From a checkpoint of a small mixture-of-experts model trained on Wikipedia: 37.4M parameters.
Below are experts of layer 4 (counted from 0) of a mixture-of-experts language model. Rows are named router (the router's row for the expert), gate (a neuron's input weights, with its number), up (a neuron's input weights, with its number) and show model dimensions 0-55. Each number is 500 + 40 x the weight over its row's rms, rounded and kept within 0 to 999. Numbers have three digits each.
Before each expert's rows: a language model's description of what the expert responds to. This comes from a sample of Wikipedia text that the model never trained on.

# expert 38
It responds to: Place and given-name endings. Final pieces or words of places and given names, such as Cly-de, Thad-de-us, County Council, Robert Island, Hurric-ane.
router:516453457444492479439462446530521478516457558539504541514545519586505467523552504464492452519500475533502528474491405427528556523440602523502465520500525505535529498508
gate0:501448469490487425477510472476503483506540493451524518502504557524564459550514513490514494489516480506440495503465525561534497524465476500537522532427484466499442482553
up0:515517435509513461545518514499539522516475556576564490464512515460524467551418517488457497483504462659496522473525431473457456540460537510565455506543534557494453524577
gate1:549514561465502555502491502496416549501526516606518471459466513478555504515494542513576504500490557498541449529495535520500469477515549516573469514519433480506439538532
up1:483438561500481505477462493476552497495466522447550526587479431494410542475489486518477553515518436549485544522493457569490530472535576450490529519503525428492549549490
gate2:514434413459449506491496449592496575498556492532480511557514538464545465381504409400435483494494491487495570437516514475491488478481546460507493451536544522470489433494
up2:537547496550385519532525464483520568545535483479517563488487478534467488542444413550460526471497478432482484469498541482442490455464522431494607478516452467538487442447
gate3:581461528492532515621519500516470499477508499498562466519492434506504538532545498496511475583556560448449490501488525513512470462476510540515479466518495472521465525463
up3:476469625561478499440490531472502450502536479513492534474447461536507519483520519501450512509507539523564589483496560471566523538440584563534483438443449523439482530490
gate4:549461532516502502522498446476536471513574581499455478489514449572574598507522536449567496510541566556455587498487525483463583503463520548517507458451536492489539513441
up4:497472513474530519564504444476550461503467507552437459519464497461535488528521506531490466460476528466515452509497502506455485545431480437532562481521501510549485539571
gate5:507529520420576545540520443482545579459466508477452546523533453488448480505495494478507457447414549495531547557448473543506520458543583549481518508475506526505467500510
up5:548478503514579447554445488454435542578478518400438500521438488529523506513540509488482547506525496423533598472412490479433509497475473509496518437497480487517573468543
gate6:468460444507469492593497602473548514550530567512484447558596518570531470511421517450453543509569466446449459563521486468499490513425501507544547481525438455497490508513
up6:526421519503497468481504405500496475523483508527535488449410518493506517484465559482543469496488469458501513600481476474560482544441558506492500505525576492529545453513
gate7:510458423546505505526543433463509491506487509533461555487430513527461498575490466442446478544474484569443495473504478483533531449480424421580593534531474524514476469503
up7:527495533507616482505488525509519492458456454516549395470525556502542507495572593445550465453457496460480501527489535521506419489573528459508489511469434503514535477507
gate8:486489461468475505431483440573525510536566488524477587506572451505596512503498489491488534490488463465534453487524474489491445530484504422507572547515565553463531468568
up8:505510437491460535535475537453497508489498560546496495497498520502546469522573514507485460521481511500537501545530538487532485524537486525443508529475436507507461542534
gate9:480502496464507503462524466503513516470454476499494510510442493479509497548529526585581475503482550479461515507491433507527460489493507496471500463506513461492484468481
up9:440539429487488490437454444446515528453523517545509545537483399501541562501549512551408476576463491514467464474461502518539474486483525516516472531505483538518499496449
gate10:488454461478528395524533456462503503498500601502510523552501562517503437453543463518455491512562513477413480553499483499554514488457504459452477470499511511545502512498
up10:504407520449509597461488431540537495523470514588511521492467489470507519445529513472520504476514557492530496490482499534558480511471437594509474501492502459483522540529
gate11:505462487502455566463516540461510488483472489429488563557392522504473511406492535490565506596473512443494488531533510519443461510533452520486480507539482490438537528550
up11:542503545525480509519568483611551502553553469520509515535612520543485476439515555603574467491538492515520550392523471525523465511475508538470493506561413494555466553459
gate12:514494529468558481504486471479509439569473543487553529498520504570510526476490517552489512449417498483547488497478441534506475489472547514459500518494497576527509485408
up12:557467536541442493490511531488486476591607475458482518453496522515502501461444584419510516479498504480526508497469440619487516546493518524478493534479468437522513517495
gate13:545466481520514481560528432567524506610493520436512511449506537486501561482545499464516588547470448560525456468513439485567473526454475450449454515448512444506404456486
up13:474459524529459393457550475439446577502454501530471516500486413486459474496563518498543500508484495512501535552444461500558542471434505554517582503465481447537487519503
gate14:477539464517443441465480417502451489485506521577479532479500552483565459472519541547500459466510485524536554503551469531493501544495522483504491439546466438557491538508
up14:517461494485576489537455525498510506486493461465556495511410487437498532459442416494534568456504492462421586471552520443507491562524543500459533528561505459472501480446
gate15:507485444442483494379489443512499468538413503529593503516516511586548441529559507501483451515522555508549568489580573530515484509503539490465550574516577562532446531609
up15:400538543495490518491452490462507496526534520496537496485534471486510494451453608562447454460570506495498562453472460548473493478535532532543507531585400502467494458489
gate16:526518520536484483488447541493510543502495464496514531530471470504430392526583520475519414543411491550510449480486465446546404467426391535508544486494563473546526511519
up16:520482440493520527495525518515491508497508459601462571445517500528466456562424471467536463483450513490502509463514443529531447446467490593513583494547555518428430489536
gate17:472501515552517465459498489440475452471514579495483455415453445442518489500545538491474546491510450516551509475458488464485442509538502487493475493513521500516582467553
up17:472537453461482501508540461513513512454511516582487461528483482567506491542540494436508491522538558553541482491503548500473449427487462460501460531535487619519491456550
gate18:525438494541448570552522554526461511521498538535457534535478520508455457460576562503507530472554541479487521553458492494532534506564529576495510487487488514536556423462
up18:458489487505517481499456509497580520553466476520443525552630538498499514581515562558500501481503502561497524508494502471504494488429494523507478535503489519491466519472
gate19:495507484450530487474523466533566438598456477501481501455513492505501472455409521489574485503516525483455459491518498444509505447530607531529460477569538495486491535539
up19:576423528496448422506475564482463479462504508455501495471471461450528522515424561463471561457490527555528526492488579565534479457453538432582469520534535510569513477495
gate20:537563511464515573452511502425604499501494428509521488473559486535504491484484502553520444506510512525502504477517530451524535501469547403510538458546514535550520448481
up20:517490555491516470539540517544490522501483438508583517524521462463496544537457474456459455464480436505569476501454567604541565543505443486488507502462541502527518485451
gate21:516478545549518548477518500479569481500516476483577580471450399501540499506496454427475457468477522532472581509519518511457494434479514459506566532467543508416536502461
up21:549480545493538490547454484474478475471591518474511535511469574408509484456479525459478473498566468503483535467509573495475508497484473485484420500484578522479440497503
gate22:502490530482555461509540511469608478419470484509503406455462464542470471594471517463511465552542476485484453511541601486498504502525535559537500451441431514492518483488
up22:527497489494470507620514509485484546519433508510469495456467543531504527496467571498527561444556514495514448561493512532433476533472433506576500449486461504507458501507
gate23:554482498504496398539514585569524548496481444471536472505482614467549449483507540505508530516462504438491542439521517511439558552463555477477498485503535466488526488465
up23:397494481502456431541601562523499476473499474537494449488452526521447483535530512564449523458446508489490498494483552519509551463477452536480497444531458569447495495551
gate24:493513511505530545405502551533543508459497502516554446472495513469513524523483550525486448410550509471511473549501489558485529453576532563570550486539454503510487538594
up24:500500430503528506484590554548534485576531507481463581453558442493527446524486500518509483478527514463466495530461436460575489420421550458541546459474579507498482501497
gate25:438620470522517584452494538526469534468483465563516499559537524574523409473475528489448521442501486488466519570479548502519549491493494462530467479535555536593481514603
up25:473501594493504542491485511482457485531485488589490509511474484512496461542532491513548498595513399484454490500526471439493493527524427526483507495463598457533474511539
gate26:504521467466438557434486536485496434438462549479482535508503502518513497499537505495476517526432438564488522476473513490504509514485481555470473485485577454471525617536
up26:525472516427449518524504506468469507514541466461492472525599511488508550487470480464489539492475466466571520495488504492443446497484452475419434489496492460545484452443
gate27:452484495472452514532557446489477426528580470479464545426529482527529552450544480463542519552546520577500450499480526499501462530505485535482472486494476450547496458509
up27:498511471393501418497593546525512585503539480557473493485474432499402493592473575529527498551498486482521459514532455477458505470484517518493477520475519448547542448450
gate28:540507469503412466441499445498521570451485419546502518572533498468480547488515490425472429550505507535521457467452443493467500554547484515456515512510554472509516437457
up28:548508451533471565424563528465548526577449505567531474547443454501479521463537562420421500555548474468482497539543457510547529584488519489424475510541531525440430549477
gate29:464485518454507504501561442510466466533504505466490419521537528529420486444472566449524478437489457496505509530535458412573540467455521465453460540402523484410494531506
up29:539474594570513540569552517476431528465566507450543515550565466605505460439487482458540582519479475440449552526515441486526514426486479505464445502530516457488413504473
gate30:470556430387484513476516461568536521523401463524498456531544529484513520495510451491445546493488562488508547498490524468513535451498529496488518461467520445497500547572
up30:573568516510523445528523497460503474435470528489534498506499478521535610509467495571431459565534584507514504451534486474452559549501447409521556487516509511475475514472
gate31:566374556485454511532458521505479524442483512502513457488575411508539430549521497464548552465492506514549541479525571522461489544489555487511462461496571530459491567490
up31:551519566390568550426505502574515468537493485505473490492422465470459515546513445504516469566435514488544424464418500534511525480504501518510530471565462485518465520481
gate32:447506525476489536476551550496492479578519512610466524558518491501485537397553482486467467537438462546433482508500488486557432586468576518466486509514502475468472492480
up32:503482528487532414487489450571503531553495516456524548468491520469498498458441530433476557476488466544519456519417456483526526457461508506518505443496465543518511516581
gate33:487463548543407498451523545499491483458504534428444479544562487463525461563429502485520597584489525522553463448502500502506525488479530409458507452475500543522490449401
up33:487539498483492554520504462430527444505506446439589521490572489420482526463540457547526528494525562618504611481487523545599487475564520462482511447468502477478476483497
gate34:512520498497487375463494434479530482491473469488501471548506479522528513420507552559510560447518564482517440517508538506482429554575488463452522434497591557535505581474
up34:511500465434606458510456474479527441445445468506538578455530496484514497452569484473533554572507557490483490526529521467571453471517590506562468563454507441521482482448
gate35:515460478557473496476417531483577461506553531454438493553520539506466512554527534502469469523473433501509509469494471434578431453440529454506489558478475505507539451490
up35:491567483553563440485511443520460491457496485509506482565487433507540468544484543499500489518574551472527494557471436480470526532524441577536567460484463490548400540517
gate36:528489502473493462535395560482431510483506472415486487449439452484527504498510520462567527518586524570490509515505531486486500498502505447468481517511556520485450553582
up36:530474496542469493523531535483464492468525465462547526517489405544623534442444516443527488523528477467516517512526485549497550533424447563483536494530477478510538440502
gate37:530469475424455590525501455489544493504435412533511452485462469550461433497442510498578496539468536404485494513547467501488523473399470444480487488464509506527515523511
up37:450511538555526467504528499519435503477520586536546475477496541413467519550459436474490447540444533498558445627409553453559506477526478472507486520488488514427543459506

# expert 26
It responds to: Sports table fields. Minute and time marks in sports results and column or category words in award tables, such as 80', 15' 57", Best, Date.
router:445579513539475590480494441537524604480516459499482525383564465464478490534542504468487562500518527512501477538500448466515495502449463469485527504532476508520561473472
gate0:460543486543488480586496496503519488508426446506453558464487493506549482513526498575500492486536522501406566478501527508477460551443478446532509519546525465541576555611
up0:520584498525467486553455474479454432449528470564493483436482485473464496469570499514532513520431526532448496503525484475462502504518475451515471559565484566445502458470
gate1:557543503459490516518449402560485527536492511510526535468547387516385463483587531449486542398439529505486546487492482483527531497476434502566514540507483440448528529456
up1:451456451440504538457466516550486453464499531537507502525494510549527562543548494431504495515434482380529506475479448437497529483467528494520439571519476523473537481577
gate2:414482546511507592567516512491488492559482451464493458463486504477458504468559531556511436490468579483494468450540461525534388463474455544507445510516479479445540507482
up2:453456529492465546529505527494398512505513487476497502449453529498538502466462483480472456453598496574472460510471521489555496519485560545460489495522574545576531510499
gate3:424426536570483483501470435481472504480450548501408495511479451490491500493489441502569548476543516519541504558504455480553439481497518465522469445544485547493441529494
up3:481459526444513491514488498435540504430520556536491492467548507547450466452517466481501462613507490574545488569452510540545495475504488482569479549588511508463495436569
gate4:515507489556547565488555490564538507527480523510459563573555495451507511508485413491514493531484484576526495563483460517493496485453449469502503541522448451506558556442
up4:490519529498505485465464449536522478531417544525541485530504602534535520535563543515528581479483507505465473493553466509546521461533466535548434535529448522449478521544
gate5:549462498517480455556513484567478537540512513482510548507478503495533494533496510518522477539477481514459525487455570429441493441502507474464509567521480465497518608589
up5:458485447548453542549463488508490464426465511425564510424519450516510555526531480468588494494487509439569541494481533576504528524454561528542511562448474489514525500478
gate6:484531545500470499432586498487554505441544547562524524500456563565543518491501439533451548522505512539517529444457478507490571434534492499498466602455521559527586483526
up6:476541442522445484472479430455495481461533515439498497533482538433463535509611488557517412521525476452556537465490493463515470551506583490543464460479503467606498476559
gate7:497536489550563442459414553575493515568423402510481485509584472477464522551519564480478518513499550499436499461478554527522527522515550480530439472514493567498543480435
up7:498498505435499534543472494553487454413512527488541483518456482509538483501452438518500439453486508395524516499499470503543464492559490488421581573513521523582481546534
gate8:582490515445451497531534562564567567490552456481463532540519488551493476459507458546536474543517510563511478560469449496508512429490572459416474515513537533482510441512
up8:461491541436498446549508460491506535431501501485496556566484497447485505559459555516499527510519492499440559524506452495469450530481519472518490482441456519532520480542
gate9:454506452534516490478513485518421566494516469580498443507514434455476443442525474429558526465516536484498468533535442500472520505420512589503487421447492498519536455471
up9:523489496437571511519520519459505471509518453439503524485461570539534447488461459490501471581476412561487497459481481419505453473477534503524540548489522519462500492535
gate10:499519500545472531435476461522514409535485451483542618456538451478538484502594502519481488477486482547456501508514544554504573483533529472511483445535553507516449524515
up10:462473415509545503549500482519473470574467510502439560473525450414571450420451525530540450438550468527437464390499566511484533496531466579518501521551517497503521588495
gate11:451470541554459463454574489488503512538514441463481470461573517489490415498524603443509474517507525503463457545510535495480537484472519481415501423499491467530449480544
up11:496455454467438446454483547471506479567462475465518497478519520500548455470516558506507552446545514499480440521601479473500482471550508475432427494540533492562570407461
gate12:484478507483576471472510481584515499552445527439497408516550494452541509494598550454447545490503532491487454533397501513534462547470517491519484526517552550477458494521
up12:449588523486523502536547561420499453551520589432493477509537458528460520507564483502469541421532527546417454585503468468478487496520539470576523515512467471462434481512
gate13:456478504482535474546527518450505479491518566515485501467445467465481486473443530481490537479403554509508451508518532545468548476586537468543485528452541459494493464488
up13:545519546539506543419470491515471449439468577490485457489531478467456501476485514483498520499480506526482520501548433429469535480583578459454545457547570465557501523503
gate14:518508522535539553469531551436531578568456486471480465503546447452478473527506577521481451571527492580436515492571558491417492428445501436485475514480474464549529502447
up14:478453489550428491488475525568433501487504554518499618553548470523411549424480585531575465484471504536563521454462518524478539477517556527560511464506401575528478497518
gate15:530476478489501580473498404478501509575517447485434532511573571484504538442507469510520459512449527483479529444488546464471491500506496481535532561481484521534512532579
up15:484559555484523518495471510582480581576404529502473542477446473468538512484496485448535517505528522558532452506435560488531495499488512476557512546543507465533520568534
gate16:525466507551601455521549500457481523476561487501521571542517399516479437490556494499491499496563537474462461424507471498475445459429453499465490541515425505469443481520
up16:500486473524463584486465555481548456469388590452476475478490523562482446506531471538445529530421497545521472524569500465499523509503525456501524469467506487519560514481
gate17:506485466557506590482478503483512398486512453448474509471498491447453531527510458585464547571471521488440431556467514522488478498525505593458509483482513492536538492542
up17:592550542485550521522489425586513426489496453567514519500575486506478451503550485489507478454501416467550451469461475516508481476484515498486577487489502518503505548576
gate18:426473490468526539542474439570483540513496459557511455513497424431527521537467529493506544453465467527500510512535486554468533478468494557448501492516514519474531410487
up18:468539471532547489465502510429513500468509492468442538548524483508503456512541543497467513503498435446492503494525478458532518504556517463491499458503505570503529547554
gate19:559517494437512552470440443517437464528487538511554521506508537476462522566483425507523489439539482496529474489490451529444528506529484524526556467493566511525511431502
up19:469468490447462467523500556457493514578543450398512498455504566465446521518522558511462521527482544529525496505452448515510514431518487549473477514469446489393578587485
gate20:516504569465508497530526480510520461546445519579549576543590575506526468476519538480493483531451451542476527525475484519547526535528465439472554473497460453459463433535
up20:506523500538498524453507435454487463487541418502615514539558447528466489512522521540494584527454458550508487491492500538458529541643564512506475441512538455557486509453
gate21:449514532525496511469533479480478496598512485456502484515481499492453533481464553519515450545484568474441477441413519485470494536468519495422513492499501433524563506533
up21:510456489537472439544422519488507488499472576480457487526507477534543450483435592563483479509532506518501457485482511415544524460511483468526484572541456516546463557524
gate22:538504484511557499516503431492540514457615516550476450487563542492519539556511463470520510535532455501447556449517460479511585477484508580479546445459532440538497535580
up22:466560476454501521573512593481527461515583491527533490521543527539553436490476512509489503468481476569494510528533486463499471472536564448533522454453505503538565471555
gate23:442488551465571453450445534508536515478476461498500441507499554508539541553485545555517539482531496557555477474477458542626507514498464453522479425520529548480500521541
up23:438521474530490391475496565447531519511505437481444498463447467489486417516497488524449491468465565542436468430595483445515498477422480450527480454502547514559481406585
gate24:525528510420452488534485463482521481443436505506595436474463554501492482553484438514522494475532462501569494530553420548487537550460550504542442502513476429472503523471
up24:507548524553459510481469477471474528473534547474539549505448449535482545507528547555508471530552492449441546477514546440529486481487509478469542473453525490532536476467
gate25:456529450482473589514532446528490542535442490484547563480461539437546463544512525473453496531396505564492517522497559536495500525594629570503440494521499481460450493463
up25:536528466486505505516542521526415497516587545488588488547546512477489540546544534490543528465463504477459455531493454473492491505488445463440453518482573509408512398504
gate26:496541480517506527470560591511487452525535406495523525564481497423513424458541511490560537462522478514514533456424485567547544493473519544484505585568471522570517549501
up26:522567523438514512494516406541535574469570590509455550488471471526583510537459487491488471481438462553490551564485468476538501560505429547531490559526433559539524569465
gate27:540488491454455573541581530560506472490568468530539501468488424521517527431498480492458470501471485537505511550503513522502593492533530519466497470507517523549542464490
up27:493513557504494449527517454684516440576550491552560506416514453530481506524508441521508500509518500585467506478480501458545501566535479470482439512499446443506468450528
gate28:535470458460460525463486501556514373516476460465582436509500565534556514526510542566456558488496490494491438517510508541536543457552523525480476505517455496442525589484
up28:531537461487492490502464476468492569490506488522468426417540508504480532490466516565495588491495518447452527587405491544546489501558460460456507507570503530441485495516
gate29:491538500490518517527535465501527501509518482492490527435553463481502566614568554508510571472461549586424458465513502530490494462511580548537484500530515497539508546458
up29:460507475526458494492482567508582515568491521484496493480488535477558451488502551538526467482536525527468488517463488493486494549530484534424490488458476578479510453595
gate30:527510533469485546453433521502487447452478545560446489437499516519433536565458524553495509491454417544533521451470499494508561499553535471488500512481546529519475488484
up30:481506539507478471599501505491541469454533491497521504455485552464542474473488469489533472512528440484514477483559497569480463550563527448476462466491508463519459516506
gate31:478480472521440522408542407449510449488442485465466471482446464520497448449527448510498496543427552458441506520586551481494482538508477512513530525545468526476457520531
up31:541561486407579492545575485421520431515487541533451485570554613481487526509490506509551505485463524481590548508444504515489489500546460492543543500479431520513522530464
gate32:460521492502463473470504457467489456533462482563470550559516450522538558498515470567458404564458518487481477515490525492503498544525522503511488456482525477462454495541
up32:465507464436562526488476458521499526491488537429539527441533477521510452462375497468478495480519552504421518508545467534540476471486464411481489396566578474568471504510
gate33:484547538492471502492471541460508498515501515546447530464489497533442502497567515489537524515555517471464527460507450514518580516487507502478467589506550462491509502513
up33:486372475529476487496519515467460444476525556508431522438493531552492491537513538513543458564484492466562474447444519530457485480531547511483471505520512510475538578506
gate34:454473501512503480550500520517512466520519485483515562488536467443458428444552534523540488495530476476426458509502482443458494525455474533510456514476561518442444509494
up34:471542471499538526654501526514448480529506496598524519474459432472559437548568537537443484493490545529447495600497447483579510511506499448517494544524488444519553513457
gate35:603579501535527523470507484496437503491509482471494483523531544535482508515461496432528533480526485533487521574528484564506531475473522458536580511496557473470568493509
up35:552572534517511519493489585560538459469474541458422436492496493528450488503507452574465469493392470530561511508414481457453541525570472505532528434521488444545550512522
gate36:507487518576425455441492527544492487455474476434492526531486487491497448522501450492472455512494471521464469535442458483538514395508551449448501574514448552503471572535
up36:462519565455481421495576481520483494514519471463523417462443524541486517538560455513504504466478453465532486516524549444463492490504571578421475473461522542536456541565
gate37:483486456533443441465537439478545480591490514523599476520504500543467513554531474531503459444558484461541526514440462494486491571553458471474448477472434492507492551513
up37:500536494489532562526574403492437481500448566492483541511552586447445466517594465544525420509460495511372538465472511501562444475543491538573478502465511501551486482521

# expert 25
It responds to: Capital-letter acronyms. Single capitals and digits inside acronyms, call signs and codes, plus accented-letter bytes, such as WL-S, LR-H-S, MID-I, RMN-Z.
router:477551552533541517494431464504504590502517503440482552475506500508482430567474476548531480493511448563536452522486474486497526458504503579518450446447497489507480432462
gate0:512483499488490507495464479500567516535520514549468421450476589495583472507503492440455548491492526596497490462458498505523459490497480533498545515507517521486445502465
up0:508498503508422509507460494522502453569532549562487412462420551550516489469492507496481502519469586508551491538532491541419490553489512482456490517515562412494466442475
gate1:515550588427560467443442525469503484551568421480526438539493473558505561478519507417526504481517514533503590539460452401553536539570493509490506467475494534420488521484
up1:549499460521485518557518471524414473487502472505532407493486563522521534515439534457477490475456517473541512503479612570569437479523434518459465518447516498553529510511
gate2:508516478525504488497479482524510583478486477488520510542511494520524438505517552532514580509534506524493494589552515491564560491490527449425526600523475537470471549427
up2:474509439437517530459514527512499545489486557488456492502551522501464490561516492508487450496494466524505518504463442516512435516465498478529590493508481495517499528589
gate3:457452538447461513536582498517487507513488455491500557456479496505473523491501521503488431560464538480480452449572536496531481504524502558559499568496525426527483495473
up3:469522503469500523500538505519452456509505552544518450499479499470467496530559552469571535414396519488468555524538466477582398532444498481497542496514479552510480453497
gate4:554468535458495574516441510457511499454586529554555432517544521500492527536564504558443435471480419462565441439476519529519522470500504460525503499525473502513477421480
up4:520459488526526508438500480487398504452419492496469468471459445532597438494523525524510475491540465484496503484477439527496507529548494472498532518543582517485458459497
gate5:398484507457445497516441514510451492499536491560497563481477463494457511473437562538483476428468507508441549474441524500524493507505485472487544517445470423450517481527
up5:519487535540487518543498402591570434521508546503448476551507487496537529512493529520460494519434423524496530444552469547468601474526503500559500511492462493467447443497
gate6:499485558524503510520432494583465532480507550566482485511513525432398529508519454460440470567502549530564464479480428417508546504475509507556466468479483564573535416484
up6:501471532479436465468504500572536491513427492548424546527498561475507558513496408521543399497512521477477490512507511466442520514544507489478438456588536537474500444451
gate7:514474449538559517475435479561531437522518518445453513488585493416465478539499469440455464488476446482485441490514494534474436516501484422392527467513441486513443562509
up7:498533471522524466450505448505505489534479474525447548553508578438486524538561533438621472507531534432579538460453541498500479490562510559495414504485447552498532473522
gate8:474455510583572480424535536515498491497465485502475487491457541486460544504474425510469487520515466526563526519469472479546446452533555478535549574524522412482527517479
up8:538456462484507535461473444500512450513471571553504557483503453555432411458536465580492534558475463539478531491455578477576413473415531493458572450518465453525533488537
gate9:526443514600579500513528447516509536436555530444521438554430420539555497505499511483535512443423516468472450470430501549579517523512479425533538506478441549599475482566
up9:564532513509533502525497496501570507503483545478439541539498490489493472476505488503605533513516499553559423456549524407557525563440555555535410485511410558509494529519
gate10:488483501527493484544552480563514475462464503511534447543430469487537458459531483538437485460532498426499465501519537507468454546524522518567466529450424516576511506506
up10:538534487536479435447501524511574523471552481524474503502485454560433518451515473549505517547497477518506498487553540463524493549547483492512474435496501517547474460447
gate11:504460489497578412505528500571512483567508471539478515438505504530478532469533445462490485513427591530481456475495464564599473426519479508517516515476511519492472486471
up11:473472499439546500523425491455534402501518472534489437513523476482448456496425507499460493439490469599468475495457517421429537580475455516495543517470475505517510538520
gate12:474538467532492511480550473545482484524517485573508470483578419520497506500592550510546525471459451521480513513476538490503509487485441486474518550460472585413486575456
up12:474526488491472474428528546517483480492563513502499447461513554519486570502493507501462457555502434438523506496494496524476460537544529596523483497447429499509522498504
gate13:469462488468540536486481490499597468482571493512465489545502502449503547467457557557514384420554491520486599541434457470459467573522503495507500532523492469468514482468
up13:462484486493465545456556462452482532477457549480493515527543472481519514547382539445514468545524508565472478456433489581462456490519519425524465389496490511458456615496
gate14:455419505495504508552548533428521567516501487510560518486500498477536544540497466487540490514518548441463518422527484464504556457553509502526479527463515501563497540433
up14:490480487548470494490497479524476476496531478551513528545459479533546467584527487461582391477530532517464455513517561471462485574534512477485475472554475492543468470548
gate15:505563529541504515469522500520465456507533477503559486524495519548514466545441418525547539427445470512404449456500547404488568487510468511535470521485546493536484475479
up15:508454524463588479470523484528530502505518536465499503503542482514474540521502416494563476524503552581434542449528545483546497509442520456540509505465523502503491501495
gate16:488438583437459538470474462472493563465525492487519495492463496479514534481436565525503420481512415525480525500473530472467536468593520517447508471568449512447528496503
up16:489520528497539479468499473476454477536556539465525480460529478532527522554484573550474513484469532508521485510521454509548484516475433484488483510440516509498483496531
gate17:436514526491485542502516538594517526485518510491513484560524475526484535595494509489519527485453514482522476487529432506443603531485433522493512529493483482480530563487
up17:547562514500495465505567487526538439535513457520479535462452483480534541425472508504521511507462494524473541512507479587473447504586463514434481537572500503513535485500
gate18:522450407512461428531546449429558474507514451488491553512457413473437491455468509449508585462493446553509574545507483570506465551531541449432537455512544441532550534501
up18:513538441516515460527493514528440558569503558518526462582501458496453555555506586503512531489461532483485496393464526488442554511515512518502544564519475569515508532512
gate19:503476431490555464498509464485560459532523531501502474540477514550488505438550450477509559553491492496450472500498515514519472504546503503519506462563510520495460520517
up19:523480474503500557478550434470511470459490467545448587423543534448554474498527560479580526433502499470534481492507425619480526442567487502465523486487553467474452538489
gate20:434527556485544435509461415395514450566482484572524437460460486505496467538511470468528498556453503470491496561579529477441447556548508579423558471438464520508485524431
up20:469478529465479508469457533493450564506495489478512524565538504549501603475435464452527574517498452503534480404504469495525483568491478541461488556549476484463517531477
gate21:495455546508510545479475539499524546507466528477492475448500496473491531562469466476430533513529451533566534487498525491446444544529509523468389472533528527483478556412
up21:520530514480480524599454505526400561519484485405527490436483587473494431484528504560477431418460505515440478485494511523535523482468532492482546507546483502500482468486
gate22:450554535489474527490559508474492538471508512538447474479527524502513483506453457502479486471562529456527493483439517418494451568497505558478537492484508536453460473470
up22:488511557524522497489538539502444527548484473565493425452481536511455560486537498532494483517588519494439474468512465507509464485476566564577483513503507479544430524518
gate23:488517581506500427495522500492427481506527496458578486494481542433445561490499519449455469458503464497479510486503497481447507498479479490372542543476522469484555500480
up23:472502549508476523528516512562474493480537501495434483484432485535627526530489498456522521532552509531480511492487522517541534484532465514536442532494466526419508536549
gate24:536468485518514562469529486510508441457478520563549451523460566446566491504482529508509477532460497471474590515490532539403476522520506480467513539530509445537508590499
up24:613412496481542531530510494483456548535493508523492565481491500408537485539461444570467456502532482446526457515463537526552521432486484528537439548499500539466522520491
gate25:468458572413514514434491460475509499496528493512444469480531489530487538494474466482534478532521507590433479500516473532502499524577492451483507543496564510539585509368
up25:484573502479457476527469459452534536463484482556449438490507476457524449497487540476488481497452436520446483574561434468541515504438426491448503529491545486492557511522
gate26:521468512549515554472487516515525542554615556420462491483510462469506550469518481455464490465512452582485520500501503529487429468516509475392528528502480515513442511584
up26:454456478477531520434458572521547446459484558474547511469496567549479448452477548537493516507450507474447489478458535518485498493561505489527552507466508458496546551551
gate27:519518476526448555522458474465510523446580516562468514512487536498505571589508533472480438512468473589527471555457477609514490494508509456514428515509477525499554493570
up27:484571519467487541526521433561534508468585527500598536490513510528489541474529523427494446445469556450543531473513437560502543496528465535517488488510515474448544556469
gate28:434429460586524559428485476463479470449547435449438505536471499532503461468469501443480514518515537534487499547505524460485482478495438421511465549486477578508497478533
up28:405529522471532501512422436517426505473513515515572449523537503461439542476491514476553540494460474466453529553478557428500525478500521481506618458451479472566458497457
gate29:462474531455512467525533411541565452509504499483492486448535461471466537486570516488491581487430509497521430471494529468453508491522488499552552542501415501535494509504
up29:504453531503446488492457467502493511541544489534483528540484563493517487483490580431480558471513475408518524515476524512488435476474468504394511519482508500489499525451
gate30:464519516481463519546472533481542475502511512547459482464457548474460482525521590485493518536440482496477446494443471479462564523522486426493561519494436577489414464477
up30:436509563480459476492526502432490497502400492492518412474524526549471460505450484508457448526444505486457496572454508524524475532486442463454508501481511511516472453503
gate31:539526441514504427473607503446482467528509415477508492483492549517577517478506534496480499481486495488484417501476474507463451467510480476452447520499486517391521572489
up31:517555427533536416497498513511573473519501508450508579494508482496464449498512488462538489463471495535529576468493448486493450505584489488514434513502495484519510492496
gate32:463386498485485511472471450536459496480523458506543514492469442468600559542530517538512490536471481518550530517507550427477489404514574464429607566540524519545501463559
up32:518541517452521501394503435543507527501509469527427450487504441457546506515453533496546533595503436475447513444490505497553448532630521550528469470502545528559476470431
gate33:499588541489481515517530508498537524511467493459514479520491480521493553423511526479513495486490478483551552507448568469485460518537545542464455568546474535529501461419
up33:503541541517416504492518499534585495530438505462511537510528517443411537543495543442517524559416565409581489522572456550500437513503470550485494511510511524524511452475
gate34:476503545551532515523481538490539537490537488523455479489442509590501549465490516519536568532507489500538429476485523516516569517524479502475521453537447507507440461502
up34:469528553426421480512533499437493431531468563530541495562506519475485429494529494509497512454542532525399487532510475488525388504516520494509513412459530561547496494545
gate35:585458515498533443507541509478546496497524487529538557476463505505440501503487485487495466475578591461519471489504488503460494537578449521468543522559477470526500602507
up35:540484488544513549581573495418529420478479515475487472487475540432523505481449469492444500529505502455492464474490502485508539498517488446452579453502587497460525472527
gate36:507516491575500437452557518567486527522489536472492478412479479420492530483498524553432422549510483536589455473519500475464496522459532497560478469483539538505510491583
up36:472539461487540505504531499480537481558488409419419532480495422499546492550540554525555532496505420507472480517487501477458466489515511495470489402461510552490530526516
gate37:487391517542547444521560422514499440479460455534542540541507486523428543461473526535515456497488488582598499500466547479487532503509459504557495496482446532523517513426
up37:514533511506417480433534419484545527544486582509457464512431558541568447551563514407490474457522535457454527476533511501499510490546508525447503474505467474465415435522